From a checkpoint of a small mixture-of-experts model trained on Wikipedia: a sigmoid router, a variant of SOAP for the experts.
Below are experts of layer 4 (counted from 0) of a mixture-of-experts language model. Rows are named router (the router's row for the expert), up (a neuron's input weights, with its number) and show model dimensions 160-319. Each number is 50 + 12 x the weight over its row's rms, rounded and kept within 0 to 99.
After each expert's rows: "gets" lists some tokens that make up at least twice as much of what it gets as of all text; "mostly gets" lists some tokens that are sent to it at least half of the time. This comes from a sample of Wikipedia text that the model never trained on. Tokens count by the router's weight.

# expert 5
router:40 49 45 49 47 34 35 31 31 61 45 27 53 63 30 36 52 60 58 35 54 51 50 40 53 44 49 41 41 32 55 57 87 56 45 62 80 47 33 46 33 36 49 71 52 34 51 61 42 68 40 50 50 40 43 55 42 29 56 73 40 75 44 33 49 44 65 45 68 73 52 37 58 57 55 54 52 42 57 41 55 60 54 47 66 64 51 44 31 48 46 41 70 68 45 45 31 42 51 62 42 34 32 39 62 38 91 64 31 66 49 66 45 49 68 57 51 43 61 64 68 60 52 58 65 59 48 51 53 74 36 60 42 51 67 42 57 64 57 59 46 43 56 58 61 46 52 51 27 54 46 60 53 49 42 50 36 29 59 46
up2:61 44 69 43 51 64 48 51 37 61 44 45 42 54 76 64 73 46 58 40 77 64 53 48 79 56 60 66 50 47 46 38 56 54 50 31 50 65 59 70 67 26 68 45 58 62 41 53 22 57 39 40 66 34 55 60 29 51 53 57 53 51 51 61 68 43 51 49 39 52 47 51 37 66 42 44 54 53 27 51 59 67 27 60 65 60 58 39 47 35 57 63 74 43 47 59 61 45 53 42 62 75 39 38 45 61 49 53 52 39 54 53 59 68 49 42 35 67 50 39 36 72 38 66 54 43 42 64 54 49 64 49 55 54 62 27 37 41 47 43 43 36 72 44 47 52 56 30 34 44 29 59 38 53 51 46 50 57 65 63
up3:48 19 31 42 46 44 64 32 54 51 41 52 61 39 59 79 48 47 69 42 61 37 49 55 59 61 33 54 48 40 47 56 59 40 42 48 53 58 36 55 62 56 70 37 27 42 46 42 57 59 59 39 39 65 65 49 34 51 62 48 44 35 45 42 42 42 51 45 67 61 84 65 37 27 69 13 45 40 65 73 58 34 51 20 53 53 63 36 48 54 49 52 46 37 45 34 40 58 48 35 53 32 45 62 56 41 54 39 55 46 57 54 46 39 37 40 17 70 47 51 42 56 51 37 53 61 50 38 43 58 37 64 58 36 55 45 50 47 56 47 52 40 45 65 39 41 53 45 60 61 60 61 70 69 44 65 56 54 59 45
up4:39 41 42 37 32 46 44 67 51 37 54 85 41 48 32 40 42 40 42 58 46 64 57 47 44 56 27 46 34 53 64 40 42 62 23 48 65 44 48 46 57 40 50 43 51 55 55 31 50 56 54 34 63 67 34 41 40 52 71 42 47 64 42 34 52 56 46 53 42 71 33 55 56 58 46 62 36 56 61 66 48 57 67 43 67 51 13 60 42 45 54 59 49 34 73 46 40 51 53 44 42 43 59 58 36 62 34 50 66 58 52 44 49 48 41 39 39 33 35 57 58 62 61 61 44 38 35 68 26 42 71 30 35 45 40 39 51 55 44 52 68 45 64 42 53 37 33 62 33 41 29 63 43 57 50 54 60 41 50 54
up5:68 46 42 37 51 33 52 45 50 23 55 53 54 41 35 53 36 45 55 47 61 60 45 49 40 44 38 43 69 56 72 44 36 48 44 40 57 61 45 59 54 50 47 43 41 64 45 59 49 46 49 59 63 40 53 36 66 65 30 36 56 53 41 45 59 54 39 53 47 52 50 45 59 45 66 58 40 43 62 45 45 47 69 43 39 54 51 42 56 43 65 74 45 54 57 61 20 41 57 48 63 60 47 57 46 66 29 42 54 71 52 71 71 52 41 61 53 58 67 36 29 62 61 61 53 40 40 22 39 55 46 41 49 49 62 54 57 31 59 33 65 55 51 44 59 44 83 44 60 74 56 48 39 40 60 46 40 43 76 53
gets: " |", " ", "0", "1", "2", "."
mostly gets: "/a", " –;", " —;", " −", " Apps", "°"

# expert 1
router:36 50 29 51 57 68 35 41 39 32 43 62 39 70 49 20 60 44 47 38 42 53 80 42 57 56 72 45 49 40 66 54 55 47 76 38 48 71 62 29 38 41 59 42 51 58 40 58 37 56 47 47 33 53 44 60 65 49 41 69 51 43 58 47 42 56 66 42 57 69 42 68 45 41 49 47 50 42 50 60 64 56 41 37 37 45 47 56 40 61 42 51 56 43 37 79 31 29 29 51 42 27 52 47 60 44 55 77 61 44 63 56 42 72 62 56 64 62 41 18 46 69 44 70 76 40 59 44 65 62 66 61 40 94 35 53 49 44 41 39 47 45 66 45 46 55 37 55 38 57 59 59 36 38 58 58 45 43 46 61
up2:31 68 59 38 71 41 30 44 38 52 68 50 51 39 66 56 55 51 46 53 69 55 34 55 42 44 49 63 47 54 53 53 48 38 52 56 53 53 59 53 50 49 44 42 57 34 46 59 67 48 64 22 44 50 56 32 38 60 50 39 55 40 41 50 45 53 64 46 41 49 42 31 48 41 40 41 20 17 57 29 54 59 59 39 35 47 62 63 37 61 46 54 38 37 54 51 50 46 51 46 53 49 77 60 52 36 52 60 69 68 55 43 52 71 57 53 38 52 40 49 49 34 29 48 59 31 30 22 79 55 45 42 42 43 48 49 71 35 58 17 32 59 37 35 42 39 41 46 37 60 66 59 48 49 79 55 59 58 44 34
up3:59 51 46 42 43 47 53 68 30 57 61 44 58 59 58 55 43 40 33 56 37 57 46 35 57 53 39 66 40 53 53 62 41 40 32 75 37 50 54 36 48 65 54 80 44 61 57 74 57 37 43 55 33 49 49 59 39 67 51 40 27 63 55 47 29 58 53 64 54 61 47 34 48 32 53 38 41 51 44 76 75 61 46 47 67 46 47 39 63 34 49 39 34 67 37 74 33 53 37 63 58 62 57 57 32 49 50 48 49 54 31 62 53 51 81 67 53 41 30 26 58 43 51 60 44 52 43 45 34 36 58 27 45 47 56 66 60 66 52 51 47 74 60 72 49 56 65 51 46 58 33 42 57 57 57 45 61 37 50 63
up4:66 62 74 32 57 31 35 45 54 66 38 38 34 48 39 37 42 62 48 52 64 49 42 41 57 59 42 42 51 21 57 76 33 28 62 49 48 62 76 48 54 50 44 51 52 58 37 38 55 50 30 64 54 81 38 57 55 53 44 31 64 46 43 57 60 63 65 49 40 52 48 40 28 42 59 66 56 62 44 55 53 50 42 58 53 71 46 49 36 53 39 58 52 55 53 44 69 47 50 55 53 41 65 53 62 54 48 49 62 32 38 42 40 61 43 38 65 45 58 41 54 60 52 70 58 47 41 49 63 67 36 60 40 56 34 54 43 51 57 37 72 57 67 48 53 50 55 76 44 51 41 61 67 27 56 68 40 45 48 54
up5:40 48 47 35 53 56 36 53 32 83 64 51 22 55 42 36 59 57 66 52 57 43 35 35 40 77 26 67 47 30 52 38 53 48 44 57 67 67 73 47 56 46 39 39 13 58 68 74 51 37 41 61 45 38 33 60 56 65 65 51 56 46 48 46 40 35 39 54 50 34 58 43 75 39 61 53 31 61 44 71 57 42 57 51 62 43 61 72 44 47 46 53 84 41 63 41 44 51 30 47 40 57 63 37 60 45 50 61 48 62 53 66 39 53 39 35 45 27 53 48 21 47 42 29 71 64 69 61 57 29 47 47 39 35 46 19 43 50 49 55 74 47 37 50 57 26 56 50 51 33 35 47 55 53 70 40 37 46 43 54
gets: " the", " of", " in", " to", " a", " for"
mostly gets: " to", " his", " on", " in", " for", " into"

# expert 0
router:29 59 68 40 33 39 46 30 47 52 46 57 44 34 53 40 43 61 32 21 46 53 65 49 47 50 50 52 61 54 43 32 54 64 42 39 38 54 51 50 42 48 46 52 58 64 52 56 20 56 36 60 40 39 62 58 66 60 55 61 23 33 56 57 50 60 57 55 52 55 47 58 57 50 70 36 59 32 36 47 60 59 65 39 29 75 63 68 29 35 64 58 54 71 67 78 43 49 47 47 37 57 63 59 51 42 66 51 33 50 46 34 41 45 57 33 40 44 66 59 36 56 50 65 64 28 57 31 55 40 48 40 44 50 36 50 39 65 37 40 57 10 42 71 61 60 33 49 42 54 57 34 40 18 60 66 49 58 67 64
up2:45 63 39 57 44 26 46 44 21 51 46 39 51 51 58 57 43 47 41 48 59 42 51 50 59 34 39 51 46 44 42 44 38 54 63 44 37 38 42 33 56 30 51 38 45 60 38 34 62 29 54 44 49 48 50 71 31 47 29 53 61 66 59 57 54 45 59 42 60 38 52 35 59 42 72 42 46 68 50 63 47 56 59 35 41 60 54 42 63 58 58 42 56 71 54 39 39 31 28 32 58 52 46 51 42 53 23 39 47 28 55 25 38 57 45 57 58 39 43 40 30 40 48 45 48 63 40 44 51 78 44 29 41 65 25 25 51 63 53 38 48 47 52 46 65 55 42 59 62 69 66 38 48 45 48 61 50 37 49 46
up3:59 57 64 45 46 56 50 53 53 38 66 29 47 58 37 45 45 50 61 43 40 52 69 56 41 56 45 37 63 61 75 50 39 39 58 48 42 61 66 69 28 56 37 71 42 32 35 56 50 39 44 33 53 36 55 52 44 68 64 43 53 41 61 50 34 52 46 56 27 52 35 44 45 44 38 44 61 35 50 26 49 41 67 45 53 49 33 31 52 51 59 37 49 66 52 47 44 61 57 32 15 49 46 42 46 50 42 72 29 60 43 66 38 47 62 57 66 30 26 49 70 35 36 63 76 44 74 61 53 35 33 51 48 62 52 48 46 41 66 48 44 75 55 61 39 30 52 55 36 57 37 32 54 36 67 51 30 56 45 34
up4:67 55 58 26 59 51 78 38 49 55 43 50 51 50 43 43 63 63 64 35 62 57 67 57 43 50 50 55 35 41 69 41 48 53 58 61 31 61 49 54 40 34 56 57 46 45 63 54 13 28 43 47 56 65 63 64 41 51 41 50 33 34 30 69 57 54 70 57 42 59 56 48 38 44 73 39 73 43 53 51 57 46 62 47 43 76 44 57 43 49 50 43 40 43 71 65 39 59 60 30 50 58 43 46 50 53 35 39 44 47 31 51 37 40 06 51 38 47 65 59 33 32 50 53 26 26 37 67 48 48 48 53 47 57 52 39 69 42 39 55 43 66 57 46 41 41 39 53 57 52 61 70 40 39 39 55 21 49 44 51
up5:49 43 54 27 63 54 51 39 65 50 66 59 58 45 43 40 40 60 37 42 59 41 36 60 57 64 51 55 46 51 66 53 34 47 31 70 67 64 42 52 41 43 39 44 58 61 37 58 34 77 48 51 42 35 58 35 33 43 64 41 63 36 42 57 50 52 55 30 60 31 47 40 51 54 55 77 60 30 35 46 56 43 44 77 36 45 62 47 50 44 28 49 56 59 50 68 27 55 53 34 56 39 50 38 38 56 48 49 53 87 22 53 52 52 50 52 48 53 70 51 54 73 54 41 57 48 43 51 58 65 44 34 33 33 47 57 51 51 39 32 40 54 52 58 58 60 47 45 72 56 54 53 56 46 52 56 52 59 61 46
gets: " (", " \"", "19", "20", "–", "18"
mostly gets: " \"", " (", "(", " [", "(s"

# expert 3
router:46 68 67 47 27 35 54 49 35 33 41 35 63 33 53 40 61 46 41 55 51 53 54 52 54 43 68 32 70 44 58 58 54 51 40 47 41 61 48 42 43 32 69 44 44 72 48 34 52 55 35 58 31 32 58 56 31 42 49 40 56 51 65 60 53 46 53 51 42 47 40 56 53 42 72 36 62 37 58 84 59 44 44 45 41 57 35 66 44 39 44 27 52 55 55 49 43 46 42 50 44 52 67 55 61 47 44 38 50 61 52 38 31 41 40 53 50 46 63 53 33 43 55 62 44 40 42 45 57 43 47 48 41 29 59 61 49 47 45 56 48 49 41 54 36 48 34 62 48 45 47 50 47 61 33 61 33 53 79 46
up0:56 43 73 52 43 42 55 58 52 51 51 47 52 52 52 58 51 50 47 55 48 39 61 51 37 54 51 45 39 46 54 37 41 52 54 73 49 53 24 57 59 24 64 46 70 37 54 33 42 51 45 68 35 26 81 45 30 69 43 51 60 50 39 52 44 55 44 35 44 40 54 55 47 33 57 37 49 52 45 51 38 62 72 07 50 57 73 54 36 50 46 46 49 44 33 42 47 60 62 56 55 42 57 61 48 56 52 38 59 41 48 56 29 38 44 47 57 61 29 53 27 32 51 44 36 41 43 54 40 36 57 37 32 52 32 40 44 59 36 32 35 60 44 51 54 66 31 46 59 40 44 69 08 29 72 46 63 61 71 61
up1:62 48 45 45 65 37 60 62 67 62 61 33 59 56 45 43 48 54 51 55 52 37 64 46 57 75 51 37 49 46 53 53 62 53 53 49 44 55 52 59 40 40 64 58 49 56 48 50 61 56 46 61 56 65 44 62 56 47 46 32 44 57 43 40 54 58 57 34 65 58 63 60 56 43 35 74 61 43 53 58 59 53 72 62 53 43 52 53 37 51 55 39 41 70 19 83 38 35 55 38 65 36 55 52 38 40 54 45 58 61 70 43 42 51 62 61 18 52 52 55 64 40 46 45 55 40 17 59 45 48 38 41 41 54 39 57 43 27 39 63 35 38 50 70 47 69 57 62 61 29 44 52 77 57 48 57 17 25 49 64
up2:52 40 61 44 51 49 48 54 51 58 53 48 55 53 48 48 42 49 41 48 61 63 36 66 53 54 42 61 41 36 36 53 43 66 43 57 45 59 72 60 55 56 50 50 41 56 44 28 79 42 54 43 50 57 64 58 59 56 63 49 61 51 54 54 77 57 35 49 56 43 53 47 53 48 46 59 44 22 47 74 64 65 55 58 51 55 71 58 47 46 60 60 65 58 59 61 42 28 60 65 43 65 88 51 44 45 40 45 44 58 60 45 47 35 36 41 45 46 44 54 56 57 65 43 38 39 31 69 66 60 59 51 44 63 64 64 38 52 40 54 76 45 52 56 54 72 65 69 41 32 38 46 49 60 49 36 46 22 51 66
up3:55 60 44 52 39 68 73 65 52 47 47 44 44 59 55 29 46 75 33 33 55 42 48 65 56 45 60 30 41 62 50 42 52 56 66 51 45 52 30 47 53 43 43 65 38 41 37 36 45 55 48 58 63 45 72 61 59 76 30 50 38 42 60 53 61 42 64 59 56 45 63 51 42 43 44 46 50 30 42 44 49 62 26 64 46 60 62 41 63 60 30 53 41 24 21 65 43 52 36 63 47 54 42 30 57 61 68 42 56 46 58 58 60 43 53 41 32 43 52 60 35 65 64 39 45 41 70 38 44 46 32 54 51 53 24 49 23 62 39 49 60 46 15 31 62 50 48 71 58 61 60 47 33 48 34 75 41 49 49 63
gets: ",", " and", " |", ")", "),", ";"
mostly gets: " and", "),", " but", " or", " &", ","

# expert 11
router:50 49 48 36 41 48 47 44 55 47 56 79 54 44 42 43 56 43 48 55 44 57 57 57 51 46 45 49 49 73 65 59 37 58 53 45 29 50 46 46 64 44 52 50 51 44 66 51 58 59 32 48 73 32 50 40 43 30 32 36 46 37 66 53 48 21 45 49 49 61 38 58 39 44 68 32 49 55 43 51 49 52 67 53 60 53 36 46 54 43 44 35 50 56 36 36 43 42 51 54 60 47 50 51 52 42 66 60 33 60 45 75 38 60 27 47 30 51 37 52 42 53 54 52 46 69 58 49 65 41 31 42 44 77 44 31 58 68 80 53 41 47 47 46 48 52 62 45 63 58 55 55 33 30 27 50 56 68 69 38
up2:46 50 46 50 34 58 42 46 46 49 43 44 35 44 36 39 74 49 52 48 44 42 71 49 57 66 50 38 50 54 75 55 34 71 32 47 40 37 24 28 33 42 49 50 42 55 48 39 49 31 53 54 40 40 59 62 51 48 50 52 43 42 44 48 58 23 40 45 41 63 64 56 56 62 56 55 52 59 55 52 41 58 50 40 45 59 31 43 43 46 34 80 56 52 71 49 29 61 50 43 50 42 48 41 51 37 34 52 27 46 55 52 47 50 35 36 55 43 24 49 60 48 52 53 31 31 63 39 60 45 57 57 42 43 35 57 46 31 34 37 59 44 35 54 41 61 57 44 46 61 42 60 44 57 60 46 52 41 58 22
up3:53 41 51 68 61 61 74 62 43 28 60 47 43 76 55 44 49 54 30 64 65 48 52 51 48 52 50 44 58 48 47 34 48 48 33 47 62 48 46 55 72 62 43 56 55 38 39 32 53 51 57 52 70 57 48 66 19 40 52 54 44 48 44 64 50 51 38 54 34 74 68 49 42 42 60 48 46 60 69 41 57 43 45 50 54 41 43 20 43 46 63 40 68 45 68 58 50 53 45 44 68 42 34 58 52 39 54 37 48 55 42 59 26 66 37 44 51 51 48 43 53 40 34 48 45 48 88 28 10 37 35 44 41 59 48 62 49 57 50 31 51 37 55 46 53 55 54 60 58 27 56 43 41 48 57 42 55 56 40 63
up4:55 50 56 64 43 62 54 51 46 73 42 65 38 63 84 49 30 38 41 43 53 64 56 36 57 58 44 77 53 66 58 41 39 57 62 65 46 68 38 41 36 29 51 39 62 57 40 51 69 49 40 51 66 48 44 59 56 50 39 66 37 54 35 40 41 77 44 52 54 40 50 27 54 61 51 53 32 45 40 66 34 39 52 51 54 53 51 22 47 41 52 49 34 48 39 53 57 45 56 62 49 43 46 42 57 51 65 55 36 32 63 57 49 49 40 44 36 63 37 41 53 56 53 47 51 53 53 54 53 37 35 39 40 57 61 41 48 78 59 72 45 24 67 65 32 48 36 57 78 53 75 41 34 34 45 33 22 50 58 36
up5:53 43 40 60 48 49 56 59 44 39 39 54 57 51 59 68 67 35 52 53 42 39 58 51 50 43 70 50 45 54 52 52 42 70 48 65 37 46 39 28 57 37 76 70 47 71 54 61 66 59 43 65 43 63 38 48 66 32 63 64 53 49 55 58 53 13 53 44 38 56 64 55 34 49 60 31 41 54 58 46 63 31 59 30 45 59 56 51 44 48 52 47 47 58 43 34 56 56 21 48 50 48 48 63 61 91 75 50 43 48 29 43 63 52 39 53 45 62 45 43 33 49 47 40 42 50 64 49 57 60 61 41 71 65 51 57 44 56 73 54 37 34 65 51 56 45 44 54 65 43 52 72 35 44 56 42 50 62 43 41
gets: "-", "\n", "|", " |\n", ":", ")\n"
mostly gets: "\n", ")\n", "==", "===", " |\n\n", ".\n"

# expert 9
router:70 52 49 25 57 32 40 44 35 54 59 53 80 64 59 50 75 61 53 41 52 40 52 67 49 45 54 22 61 42 55 36 41 58 70 46 57 94 47 49 40 43 46 47 48 73 67 51 45 54 50 65 50 64 46 34 54 33 70 43 47 29 32 41 49 51 45 70 44 56 50 53 45 52 59 35 49 50 47 50 43 64 37 41 66 46 55 48 38 42 62 45 60 46 37 33 50 37 50 55 47 27 51 54 59 37 72 43 74 48 40 43 44 52 49 60 51 68 61 64 46 55 42 63 70 56 52 40 59 35 57 49 51 56 34 26 67 50 60 41 47 65 56 50 57 53 19 74 52 53 45 35 45 46 51 66 54 48 48 52
up0:58 58 40 42 54 57 42 57 36 34 36 62 49 42 42 62 77 39 26 43 43 39 64 66 37 43 54 35 54 50 50 64 53 74 29 52 68 79 47 53 44 31 45 58 52 60 44 28 06 60 37 53 54 62 39 53 34 47 54 46 54 60 62 56 44 51 60 71 30 37 56 47 51 32 24 45 55 48 70 48 40 55 53 54 70 52 46 51 70 49 48 48 57 42 46 27 36 50 58 61 53 49 51 57 48 68 38 51 56 39 22 73 37 51 36 49 50 47 57 46 60 68 70 58 39 50 45 46 38 47 46 45 39 66 69 33 42 59 38 39 56 67 36 63 63 86 45 73 60 51 61 50 49 18 43 55 57 45 49 45
up1:64 55 56 14 62 58 31 55 46 63 54 56 47 32 56 36 54 56 44 58 55 45 77 79 64 57 35 25 61 57 45 62 41 51 35 45 63 74 52 35 69 28 62 58 44 61 80 50 77 35 49 63 42 60 51 45 55 40 71 79 52 37 43 38 40 59 51 48 55 27 44 36 43 52 51 54 35 70 62 66 53 56 37 49 62 36 55 53 33 58 50 35 56 71 59 29 58 57 49 50 41 39 52 55 48 48 39 44 44 50 60 48 50 77 60 64 53 53 54 38 30 75 29 44 60 34 45 59 48 61 42 31 53 55 48 49 34 17 47 54 81 31 61 53 44 54 38 50 57 63 48 36 37 34 42 35 67 63 60 44
up2:44 61 40 55 44 67 55 53 19 32 51 66 64 37 49 55 51 38 52 42 50 63 55 59 52 62 51 59 46 00 41 51 59 55 58 54 26 46 17 56 46 38 64 53 38 52 46 51 67 59 47 55 58 44 58 41 28 44 56 35 44 53 45 56 37 43 70 45 46 43 47 59 66 62 52 45 59 60 51 27 29 49 21 48 38 54 33 61 50 60 78 41 36 42 46 53 50 38 59 64 52 45 50 39 44 45 42 39 46 57 38 42 60 40 61 57 32 56 61 40 46 35 51 63 42 52 47 60 51 51 69 55 45 45 30 40 59 48 66 71 21 49 40 57 37 69 34 43 30 60 57 81 51 63 46 53 72 55 39 51
up3:49 59 54 41 37 49 31 61 40 28 52 55 71 44 48 57 53 43 62 44 62 55 61 74 40 72 38 62 35 60 55 44 49 76 52 59 46 56 31 44 46 34 46 57 39 43 59 43 62 45 53 50 38 45 62 43 48 19 28 28 61 39 49 44 59 39 46 42 28 59 22 66 42 46 58 24 46 44 61 46 57 60 67 24 54 42 39 55 62 65 78 36 50 68 42 23 39 70 71 35 39 28 56 27 33 66 50 34 52 56 53 51 54 66 50 57 57 44 71 46 54 54 59 41 71 34 53 49 59 62 44 52 53 48 36 53 47 59 40 46 29 58 58 53 64 58 57 43 41 53 58 31 57 70 58 73 53 47 63 43
gets: ".", ".\n\n", " that", "20", "19", " The"
mostly gets: ".\n\n", " when", " that", " which", " four", " where"

# expert 4
router:50 43 54 30 52 51 38 31 69 50 37 25 70 63 46 37 74 47 54 44 33 57 52 43 56 43 47 60 52 65 77 50 51 63 38 32 49 53 44 45 59 42 56 28 67 40 25 69 48 61 30 77 58 36 50 51 57 56 59 48 65 66 49 30 35 36 41 61 63 63 38 31 62 38 61 50 56 52 59 64 59 68 46 28 41 67 41 71 48 32 48 37 47 53 51 44 59 49 46 60 34 40 56 46 49 51 47 62 53 54 67 39 52 71 52 58 46 58 47 30 48 40 45 42 71 49 69 38 62 46 44 38 40 55 35 67 42 48 29 48 34 35 56 76 46 52 46 36 44 62 58 67 57 46 43 55 51 40 59 53
up2:60 76 46 29 49 28 50 39 67 66 34 59 35 75 45 44 40 54 53 58 38 22 34 33 46 32 56 33 53 36 48 47 72 47 46 55 59 52 50 52 39 57 48 29 43 52 38 58 77 63 44 60 44 59 50 33 41 70 48 31 66 60 77 40 53 35 48 40 52 46 56 41 43 55 59 62 38 45 43 68 44 33 60 53 31 47 38 62 63 58 45 42 48 35 58 55 47 65 63 48 60 41 55 43 57 77 50 65 64 56 67 59 38 47 47 45 55 45 79 38 72 59 50 37 56 49 43 40 46 47 58 48 35 53 71 46 51 62 49 45 51 43 64 56 36 65 49 49 58 55 73 46 43 46 57 53 51 52 74 44
up3:36 39 40 52 61 51 32 42 50 38 55 27 40 38 54 52 26 34 46 61 31 47 54 52 31 47 57 46 34 36 69 69 52 42 35 35 67 39 50 50 62 45 60 25 64 57 43 78 50 43 61 36 45 50 48 51 40 55 53 63 58 41 55 49 44 56 62 46 46 57 40 37 62 52 32 34 33 39 29 51 37 48 53 58 50 64 55 52 53 42 43 57 67 38 47 72 37 43 65 47 32 49 49 42 48 45 50 41 63 43 33 61 50 71 59 35 52 41 62 27 66 55 47 39 51 64 52 46 44 35 57 37 50 44 27 51 53 51 60 44 51 44 56 59 57 61 51 50 67 38 57 60 41 49 69 34 28 68 82 46
up4:28 57 47 40 54 47 66 28 43 61 61 39 50 36 68 40 57 30 51 54 36 69 59 34 53 30 40 37 63 55 54 59 62 66 37 26 65 37 42 25 59 47 63 49 79 60 43 42 39 66 49 38 43 38 45 58 37 54 44 51 70 74 55 43 53 57 44 43 57 49 57 29 45 52 45 48 56 46 67 44 55 48 54 30 27 32 38 47 60 45 56 48 32 36 56 25 42 55 35 35 68 58 38 41 61 50 58 58 36 39 52 52 46 49 46 59 59 75 56 60 51 43 43 38 63 46 58 37 58 67 40 41 44 50 55 64 48 36 51 53 64 48 63 48 36 58 62 58 56 40 55 45 40 33 59 66 52 57 75 47
up5:61 55 56 39 44 39 26 46 48 40 67 31 52 58 38 45 57 71 29 62 71 48 52 41 67 57 51 53 42 81 57 72 31 47 25 32 60 46 52 55 46 78 66 16 47 51 57 37 32 66 45 48 60 40 62 24 49 34 50 69 40 36 33 55 74 33 61 66 58 68 51 35 50 45 46 60 58 34 41 41 55 32 46 57 55 53 35 42 37 31 43 59 61 58 70 58 47 57 45 71 13 36 54 75 56 50 31 56 50 59 49 37 63 33 63 33 50 58 63 49 58 59 53 46 30 50 32 55 59 52 48 41 51 69 58 56 46 63 50 29 63 54 58 46 53 52 64 39 45 42 40 60 55 54 57 32 44 52 74 39
gets: " ", "19", "20", " =\n\n", "18", ":"
mostly gets: " =\n\n", " July", " November", " October", " February", " December"

# expert 2
router:49 51 37 57 64 39 48 54 45 43 53 28 44 60 48 23 37 29 58 29 50 62 38 63 54 35 57 61 48 42 49 35 63 56 66 58 52 59 39 52 46 64 48 49 54 62 49 46 43 63 56 80 43 38 53 43 61 56 47 55 23 41 64 48 47 42 52 42 57 55 49 53 51 53 54 71 42 35 64 37 47 53 65 37 23 66 50 34 32 59 56 54 48 43 39 52 45 50 60 81 64 41 48 63 45 40 80 61 43 55 57 70 60 35 62 53 49 76 51 46 45 55 79 42 51 46 69 48 52 41 48 55 35 38 80 41 35 62 39 46 34 61 66 56 45 37 60 55 34 57 44 60 38 46 42 45 08 54 57 49
up2:42 55 46 42 43 47 63 53 54 43 67 65 29 50 49 42 49 26 37 40 79 46 47 51 49 60 35 64 37 55 44 37 36 69 60 49 46 53 48 41 48 61 57 27 45 61 35 46 51 72 45 50 65 49 39 52 42 68 33 61 26 36 72 16 42 52 51 59 50 46 56 38 37 43 45 28 39 58 83 41 48 46 41 75 51 63 57 66 51 42 44 59 47 57 78 36 41 50 43 44 40 46 43 46 37 49 56 58 56 52 41 48 52 62 59 54 58 71 29 52 59 41 53 48 63 43 57 52 59 47 52 39 51 73 63 38 67 42 47 40 61 56 58 46 54 32 35 70 59 54 47 75 46 32 42 27 54 35 42 39
up3:41 54 60 48 70 52 52 48 34 64 61 48 61 43 36 47 55 51 43 37 33 55 60 55 30 59 74 40 48 66 73 46 61 72 55 59 49 44 46 81 50 47 56 46 59 73 59 49 46 66 48 55 56 46 59 47 58 69 53 34 49 40 29 45 37 40 59 24 52 66 33 42 56 48 67 46 73 51 65 47 43 64 54 57 57 68 32 43 32 57 47 70 31 40 42 36 29 53 60 55 63 59 29 44 45 26 75 55 32 58 28 59 49 59 38 46 47 80 52 48 55 51 71 44 59 44 47 52 65 51 34 34 46 60 52 47 47 54 53 49 41 55 65 29 40 53 55 43 41 44 57 35 48 53 42 44 54 46 78 51
up4:59 42 48 52 35 53 51 57 56 17 45 59 45 40 51 68 55 59 59 43 35 30 45 46 40 44 20 50 44 64 64 71 56 54 42 50 38 30 53 59 58 57 40 49 33 72 46 41 44 68 43 55 44 36 23 42 69 56 48 54 40 31 37 53 56 70 64 31 44 77 63 55 48 68 71 69 55 76 62 46 53 48 70 65 25 64 69 53 58 40 49 23 62 46 63 48 66 63 50 59 31 42 40 61 65 34 60 50 54 41 53 70 49 55 69 57 37 56 42 46 51 71 67 35 41 46 55 47 69 33 40 34 42 43 43 67 46 43 67 53 68 61 46 54 43 53 50 58 61 55 55 51 66 59 54 49 30 57 48 55
up5:53 42 60 58 35 57 49 50 39 52 47 37 63 54 36 19 68 68 52 40 50 66 37 67 62 48 45 55 29 54 70 32 54 57 55 32 52 50 41 46 53 53 30 83 65 42 60 69 68 54 44 44 61 44 45 54 62 53 51 55 40 60 61 45 52 46 46 50 54 67 58 69 46 47 49 34 54 40 68 51 57 48 47 60 42 16 44 57 33 71 58 45 60 59 75 42 71 59 46 64 48 44 61 43 50 68 55 48 44 63 66 43 53 34 47 48 64 73 49 69 47 42 66 52 50 39 47 53 50 31 41 48 45 91 34 61 49 53 65 54 30 23 48 26 77 37 52 60 56 50 45 51 43 51 58 56 44 48 40 44
gets: " |", " |\n", " was", "|", " is", " "
mostly gets: " were", " was", " are", " is", " had", " has"